config = dict(
    experts_per_token=2,
    d_expert=128,
    d_shared_expert=128,
    hidden_act='swiglu',
    balance_loss=0.00433,
    balance_bias=False,
    lr_router=0.002,
    max_grad_norm=2.0,
    batch_tokens=[65536, 131072, 196608],
    train_tokens=759500000,
    max_steps=6562,
    dataset='wikipedia_en',
)
Below are experts of layer 5 (counted from 0) of a mixture-of-experts language model. Rows are named down (a neuron's output weights, with its number) and show model dimensions 0-191. Each number is 128 + 24 x the weight over its row's rms, rounded and kept within 0 to 255.
Before each expert's rows: "comes before" lists some tokens at least twice as common just after its tokens as in all text. This comes from a sample of Wikipedia text that the model never trained on. Tokens count by the router's weight.

# expert 14
comes before: " ", " The", " In", " He", " \"", " It"
down0 [ 88  93 191 110  97 115 134 129 139 137 131 167 125 132  97 148  91 127 115  79 110 124  90 142 135 141 155  90 175 139 125 143 129 141 164 105 130 117 139 140 122  92 138 145 138 207 118 176 131 146 131 124 103 144 159 115 120 163 111 144 119 116 109 143  96 126 108 176  95 108  92 110 110 177 125 154 145 122 119 118 106 138 145 150 113 150 110  99 130  79 140  98 152 136 136 121 146 151 147 138 132 129 130 133 124 134  93 134 159 119 107  92 116 122 142 123 112 126 138 116  93 125 137  97 102 127 158 119 127 111  91 125 122 108 131 103 161 157  91 105 106 126 146 127  84  77 159 183  84 130 105 169  74 121 140 136 143  91 112 126 125 121 129  77 120  96 115 107  99 109 133 124 172 119 171 131 147 119 161 113 108 109 116 161 130  86 144 140 113 126  94 139]
down1 [114 107 153 156 125 100 105 153 146 159 145  88 168 111 119  90 125 102 143  96 136 119 132 130 117 162 157 128 139 143 127 147 112 138  98 104 158 106 108  43 153 135 184 162 125 118 139 153  92 144 123 139 164 110 154  83 143 127 118  76  77 129 118 107 169  91 128 115 126 137  79 108 121  86 130 117 114 119 134 139 122 125 114 115 143 134 128 165 121 138 110 143 103 109 115 136 120 175 159  83 107 129 104 142 120 177 125 151 125  87 140 130  95 105 136 140 154 150 120 164 104 184 141 113 107 136 164 124 104 150 170 119 129 103 125 126 131 145 124  96 124 108 111 123  93 143 119 104 113 179 104 134 103 182 118 140 113  88 158 139 133 110 119 140 142 141 175 152 123 128 153 131  85  99 181 126 145 114 146 167 104 114 137 111 121 125 136 146 119 127 110 143]

# expert 12
comes before: ",", "\n", " (", " and", " in", "."
down0 [104 132  99  99 178  99 128 141 159 120 141 129  43 131 116  86 102 137 104 168 199 102 137 135 101 140 150 112 138 132 148 127 124 171 109 116 140 142 124 139 101 139 147 121 118 119 131 156 138 161 150 138 126  96 173 123 137 157 156 123 142 143 112 122 152 139 137 182 128 124 176 100 107 124 129  91 141 145 159 153 105 106 161 110 146  69 139 146 101 154 116 120 129 146 114 148  88 107 106 118 161 115 122 163 136  95  99 143 128 124 123 136 149 169 107  86 122 168 139 193 117 123 108 154 115 112 136 169 170 122 125  86 138 153 115 157 107 114 105 144 111 164 132 131  97 133 100 126 149 135 143 112 158 120 142 110 138 113 137 124 135 100 141 140 119 115 141 130 112 159 112 125 111 109 143 162 105 133 173 100 112 138  85 166 104 102  92 116  93  98 142 115]
down1 [113  98 122 128  87 138 131  92 102 117 108 145 128 100 112 102 181 136 123 154 124 122 124 144  91  99 113 111 124 154 137 134 153  94 114 139 119 140 142 110 140 126  89 121 147  98 101 172 111 140 129 150 106 115 134 103 121  98  94 107 151 144 135 137 109 195 102 146 156 137 128 142  95 111 166  78 120 180  93 116 101 167 165 127  94 157 105 113 127 153 149 142 152 133 182 146  95 153 162 111 104 135 136  94 154 112 150 145 110 129 107  96 111 128 156  95 138 138  93 120 115 139 170 141 155 134 148 133 178  69 159 109 141 124 140 130  92 116 103  76 120 104 151 112 131 161 118  89 117 114 120 140 156 160 133  88 118 170 114  88 147 120 156 117 130 152 111 131 120 152 141 148 154 145 103 129 167 120 115 116 118  93 112 140 134 126  88 114 171 168 121 128]

# expert 8
comes before: " ", "201", "202", " League", "200", "1"
down0 [159  98 117 138 117 115 156 149 105  94 119 116 149 142  84 110 140  73 149 150 178  69 135  86 133 168 145  85 154 114 110 122 156 116  94 148 102 142 141 145 137 119 105 119 134 102  64 108 127 146 141 100 124  85 120 137 103 158 139 119 101 119 133 147 184 150 129 139 116 143 160 170  65 116 136 145  81 131 160 112 140 109  93 136 115 136 118 145 148 137 156 100 164 136 137 146 140 141 136 142  60 142 102 118 129 110  97 123  96 123 113 102  87 133 132 116 137  96 127 129 145 152 148 112 137  92 111 141 126  92 129 135 119 120 102 127  88 122 146 155  64 110 115  82 125 147 129 151 138 138 129  70 121 134 166 115 112 132 111 101 118 112 131 106 121 168 101 122 144 109 125  86 152 139 115 140 169 107 140 115 128 160 106 104 126 152 142 100 128 112 145 119]
down1 [144 128 125 142 141  94 169 148 162 145 116 126 141 139 155  96 182  92 135 161 146 144  72 130  79 112 129 130 123 122 148 190 160 141 105 133 134  77 121 158 168 116 129 123 118 108 106 103 107  91 105 174 113 152 104 146 137 114 157 127 125 138 159  95 143 126  90 137 119 101 113 135 182 111 118 112 113 143 142 115 112  93 110 135 115 101 114 131 136 132 111 136 109 102 120  96 137 135 130 176 111 158  89 110 115 136 116 130  93 114 122 106 147 126 112 141 135 102  99 108 133  79 127 120 112 145 127 162 116 165 127 132 127 157 118 218 142 112 178 149 143 108 111 143 138 166 134  84 112 134  93 127 131 102 133  96 153 100 162 103 122 121 133 115  77 111 113 119 113 118 131 156 122 153 105 121 110 103 152 160 114  90 187 119 125 118 167 103 122 119 114 150]

# expert 11
comes before: "-", "|", "==", "The", "===", "In"
down0 [118 123 124 145 127 121 110 127 117 116 144 129 128  98  89 151 112 156 158 127 146 115 134 144 169  97 137 142 127 118  95 128 132 128 105 139  94 135 155 126 144 122 158 117 145  88 147  85 134 150 117 114 121 146 161 122 141  80 131 140 106 135 101 149 112 145 141 170 149 150 116  94 133 106 127  77 130 142 160  99  91 161  99 117 147 153 137 147 157  57 180 131 154 101 165 126 139 153 118 106 139 160 133 126 128 136 187 120 134 123 149 140 142 178 122 152 138 132 125  91 127 106 135 127 132 153 137 152 109 136 119  82 181 164 115 143 119  62 123 131 165 118 184 158 136 129 163 111  92 147 131 111 130 127 101 138 142 148 135 130 111 131 163 129 111 103 113 130 143 123  95 128 190 115 107 137 176 129 124 168  86 121 197 123 158 125 165  96 142 154 125 110]
down1 [127 147 129  56 138 168 126 120 140 155 124 118 126 129 116 164 107 134 121 150 132 116 159  94 126 172 161 142 147 107 112 117  90 105 112 116 134 125  93 147 130 117 158 163 119 105 131 133 108 148 104 138 134 103 111 130 117  93 141 109 151 141 159 150 123 141 115 123  87 112 148  94 135  99 121 118 128  98 162 123 169 115 114 104 121 134 154 156 167  80 151  91 137 119  72 176 138 137 108 146 128  86 119 123 165 135 122  96 149 176 110  78 132 137 121 137 110 101  83 105 175 166  94 146 140 132 163 141 115 130 126 141 133 107 146 136 148 162  99  92 126 133  96 124 109 134 127 114 109 147 107 132  95 129 182 112 138  86 114 118 128 146 109 124 150 133 103 115 114  97 106 109 107 102 128 127 160 112  86 131 109  91  98  52 172 117 109 123 144  85 103 134]

# expert 7
comes before: ":", "\n", "-", " by", "=", " information"
down0 [109 143 115 121 107  98 156 124 126 158 123 136 140 151 137 116 137 148 114 123 111  92 127 119 125 145  95 108 133 134 118 102 137 116  89  99  86 129 152 134 145 172 127  80 115 160 164 132 138 101 113 105 125 170 137 132 187 143  97 121 166 196 129 126 125  85 106 131 138 110 159 121 113 131  84 148 129 127 102 107  97 135 172  99 114 119 152 153 144 126 152  80 105 113 121 154 154 132 149  94 136 142 103 131 156 143 122 115 128  91  85 175 145 136 138  85 140 117 168 149  98 160 136 105 158 161 158  52 103 117 118 121 135 135  82  82 129 157 142 116 123 109 131 129 116 115 160 117  88 138 114 110 140 130 133 115 109 121 157 162 122  93 145 137 123 104  80 136 105 139  83 127 131 147 122 106  93 159 101 160  77 127 181 123 128 115 132 119 126 143 131 129]
down1 [172 115 126 139 138 147 158 117 115 105  87  89 135 110 147 111 105 123 163 166 160 138 149 111 123 122 121 170  94 144 112 106 162 146 113 116 108 101 123 150 148 131  68  78 106 130 151 129 140 159 146  74 128 109 175 150 121 148 163 109 121 153 122 137 147 121 166 147 176 117 137 125 133 149 172 153 148  97 139 121 131 150 127 174 133  79 124 128 131 130 120  96 123 130 102 116 123 151 159 137  95 131 149 122 124 153 101 153 120 158 169 114 119 119 146 115 127 143 117 126 126 138 143 136 112 133 144 118 169  70 125 154 101 148 139 101 174 154 152 193  88 102 144 142 114 146 127 114 156 103 103 153 143  85 129 136 119 125 109 150 121 144 143 162 136 144 139 123 127 177 114  55 105 145 147 139 161  93 155 169 132 108 154 123 118 119 140 164 156 143 160 121]

# expert 5
comes before: " a", " the", " and", " which", " but", " an"
down0 [121  96 138 135 108 112 132 163 116  91 133 140 121 158  97 100 167 171 148 111 137 105 135 125 153 152 117 142 126 151 130 122 137 152 124  78 100 100 149  85 150 129 137 159 154 116 132 119 145 124 112 109 181  94 148 202 138  92 143  99 122 141 135 115 143 167  75 118 110 121  95 128 151 131 108 162 109  90 124 101 153 126 111 124 151 138 122 117 123  87 117 150 147 133  93 118 114 123 140 142 132 121 139 132 155 143 119 108 113 127 134 141 151 122 129 163 111  98 104 135 116 156 103 131 130 138 132 107 107 149 150 164 103  92 169 152  73 145 147 125 110 139 133 164 162 134 114 139 150 126 158 125  79  94 120 143  77 120 131 166  89 163 147 103 157 121 120 132 106 167  76  93 136 125 131 103 111 126 168 148 120 107 130 154 150  88 119 178  86 131 162  74]
down1 [171 117 128 145  82 151 114 162 134 123 113 148 153 154 125  97 168 157 109  95 125 104 112  90 170 138 119 106 160 126  94 124 105 167 107 118 142 103  96 131 132 124  91 138 124 165 133 152  80  82  78 145 149 121 125 103 151  79 136 113 118 187 106 102 142 118 135 115 144 136  91 103 162  92 118 138 122 137 135 140 135 109 159 132 135 138  75 147 103 149  72 126 185 160 137 143 104 159 145 112 129 140 104 177  94 123 115 121  91 112 134  99 115 126 130 109 175 148 126 151 124 169 141 115 111 114 126 144  97  81 112 123 112 119 137 130 121 124 179 174 108 112 126 138 134 109 189 122 122 134 116 148 118 203 130 106 117 114 129 140 130 130 131 125 113  99 114 100 115 132 108 121 128 131 129 168 102 113 158 143 128 109 126 124 148 165 120 142 116 111 166 116]

# expert 4
comes before: ",", " ", "–", ".", ".\n\n", ")\n"
down0 [136 113 117 132 149 153 137 129 105  92 132 127 135 117 135 209 162 111 136 150 116 107 123 176 141 106  95 133 118 141 132 137 166 124 126 100 120 124 141 119  93 181 158 199  96 125 108 107 140 151 152 123 163 167 130 125 126 120 130 120 118 111  87 184 134 137 111 118 117 153 133 115 111 134 187 130 162 160 161 140 126 128  95 154 123 125 143 132 112 114 163 106 139 119 110 116 148  92 174 135  98 148 159 121 141 158 138 110 105 105 166 114  95 100 170  97 125 102 131 116 147 126 118 121 144 149 160  81 140  88 110 111 140 111 137 120 159 143 147 132 101  72  99 105  66 119 146 112 112 101 132 155 112 159 142 146 112 180 154 169 133 167 143 133 130 143 108  86 105 148 133 139 152 123 154 169 102 149 104 133 151 152 126 103 126 116 147 134 122 152 143 123]
down1 [128 121 136 132 129 176 152 130 116 139 149 116 119 134 129 125 117 131 125 101 167 136 121 161 131 144  45 136 134 129  98 109 133 120 171 164 141 107 132 153 135 143 147 136 159 123  96  99 127 136 104 102  80 121 155 142 102 100 104 132 161 128  70 109 124 117 189 148 140 131 111 159 112 100 135 155 120  85 146 157 115 137  91  85 147 174 143 133 116 129 166 127 124 124 175 156  95 120 134 100 108 114 152  88 152 112 155 124 136 141  96 147 135  88 104 129 153 115 114 109 138  90 152 142 120 155 119 123 156 134 147 134 126 118 109 122  86 155  95 165  90 111 116 134 168 129 141 134 128  97 130 138 161 157 134  94 103  96 139 144 122 151 121 122  96 140 147 114 140  97 100  87 173 130 170 127 119  94 137 156 115 100 133 113  92 137 129 152  46 123 126 151]

# expert 2
comes before: " the", " a", " his", " her", " an", " that"
down0 [124 112 129 143 126 108 101 150 109 111 121 115 169 123 136 154 106  95 169 177 136 109 110 127 167 125 154  99  97 183 139 134 115 135 126 138 139 112 105 150 151  86 148 134 136 117  77 137 133 143 120 167 104 152  95 119 193 122 125 139 101 158 125 114 130 134 145 123 160 108 100  90  98 167 115 122 123 135 108 107 178 180 108 147 113 134 119  93 168  88 118 122 165 158 120 172 134 121 123 127 117 144 151 134 125 120 134 119 136 122 109 169 120 144 144  96  97 116 133 145 113 117 131  77 157 145 162 163 122 121 128 139  98 123 137 156 140 152 106 126 109  68 119 124 183 140 118 138  65 119 138  97 178 145 123 167 103 188 134 109  94 104 131  96 115 125  97 110 139 124 117 140 132  97 142 133 115 133 128 148 123 145  92 103 154 128 139 186 126 108 109 109]
down1 [140 111 144 110  78 146 158 126  97 119 131 127 110 176 142 124 122 127 148 117  87  93 111  97 156 130 119 126 125 162 150 101 138 133 140 105  98  93 160 117 137 130 121 119 117 132 139 151 122 155 117 132 141 174 150 115 119 142  90 126 124 118 113 166  71 160 135 103  93  72  87 134 126 118 139 130 174 164 147 151 121 164 102  67 107 124 140 128 141 131 144 117 128  99 134 142 126 197 122 120 168  99 174 131  91  82 115 113 106 130 125 153 151 113 127 110 132 112 125 147 166 108 116 138 153 146 106 111 128 106 153 166 114 131 132 148 141 171  99 127 112  90 179 121 111 133 135  73 104 107  64 142 134 126 191 128 134 111 100 161 134 111 155  91 160 161 126 143 159 124  86 145 137 135 125 129 139 122  95 166 141 125 129 129 129 107  96 113 124 111 117 132]

# expert 0
comes before: " |", ".", " |\n", ";", "%", ")"
down0 [154 110 126 124 113 118 136 150 134 119 109 125 147 135 124 154 168 145 121 168 103 104 106 152 132 190  82 105 136 126  91 141 148 103 119 116 105  64 137 136 131 136 135 110 107 152 136 127 108 137 125 186 110 107 131 102 128 137 152 138  62 163 111 135 100  87 127  52 135  90 123 127 184 101 106 174 138 101 123 118 111 134 145 109 154 148  88  75 128 203  94 160 122 135 137 106 151 107 122 155 145 143 179 128 126 168 127 135 150  97 123 115 123 147 144 126 145 100  79 177 160 165 122 158 128 131 134 159 127 120 147 126 155 144  97 159 122 138 125 136 138 133 149 122 129 139 137 144 107 113 123 140 123 115 102 117 102  78 130 169 124 122 135 156 137  93 143 137  99 158 144 119 149 119 124 124 137 105 104 103 136 113 140  75 143 119 140 120 154 116 134 119]
down1 [ 96 104 182 141  80 152  87 136 155 193 145 143 123 126 110 115 123 134 150 143 133 135 161  92 142 169 119 101 161 128 128 102 115 145 118 127 116 127 101 169 133 120 144 133  97  87 136 139 138 106 143 132 147 134 110  85 129 136 102 133 147  97 151 134 118 158 110  99 137 150 163 120 135 110 122 134 116 118  81 122 152 132 124  95 112 120 165 114 164 129 148 137 147 132 162 123 105 153 116 131  93 123 167 125 170 163 122 146 131  88 126 139 117 140 128 143 165 108 151 127 101 131  96 108 129 144 142  89 104 147 127 167 126  88 151 113 132 133 152 152 169 171 134 123 146 149 141 101 105 135 202 144 114 120 156 103 109 149 174 186 131 136  96 143 122 128 125  91 113 128 130 147 133 165 125 155 136 157 189 160 126  93  85 103  94  92 157 140 125 140 104  96]

# expert 6
comes before: "0", "1", "2", "3", "4", "6"
down0 [106 153 103 149 139 154 181 142 132 126 130 116 159 114 124 190 116 113 127 112 135 125 129 174 105 143 175 164 155 137 150 134 126 134 158 133 137 115  86 127 131 128 157 101 121 156 127 125  97 127 132 142 132 128 135 129 162 128 142 116 123 129 148 125 142 137 186  98 144  82 118 158 133 125 102 181 168 147 126 153  94 151 113 137 169  88 118 152 102 159 155 109 133 141 134 163 145 157 177 167 140 138  92 117  99 121 112 151 104 149  65 118  76 117 152  72 114  96 142 102 121 175 139 116 148 167 165 142 112 140 143 151 140 119 159 146 110 129 101 126 143 162 141 115 112 159 127 135 154 127  64 123 147 135 147 115 171 127 165 109 124 147 145 104  96 114  98 117 130 104 150 137 167 138 108 175 124 100 128 115 119 105 118 111 153 118 132 141 154 140 162 147]
down1 [ 93 111  99 104 143 148 138 114  62 144 175 158 138 116 147 102 139 155 156 118 115 140 130 122 115 155 132 164 108 100 108 101 116  92 129 137 133 104 162 115  90 117 109 165 128 134 154 115 140 110 130 123 168 130 184 126  86 117 105 168 136 171 137 115 177 128 124 116 144 116  75 122 161 134 146 130 145 161 103 156 121  86 153 154 109 111 109 110 184  59 159 127 127 139 142 126 144 119 160 125 145 110 121 167 135 160 121 115 163 131 102 151  98 168 108 167 146 138 106 148 162 155  71 102 145 130 110 129 140 159 138 163 118 141 128 143 142 106 102 110 130 128 162 123 112 126  86 131 129 141 138 119 147 144 168 111 153 135 150 127 146  62 152 118 114 127 139 153 148 128 130 100 109 118 126 105 106 121 137 121 161 125  94 143 182 161 121 112 133 145  99 116]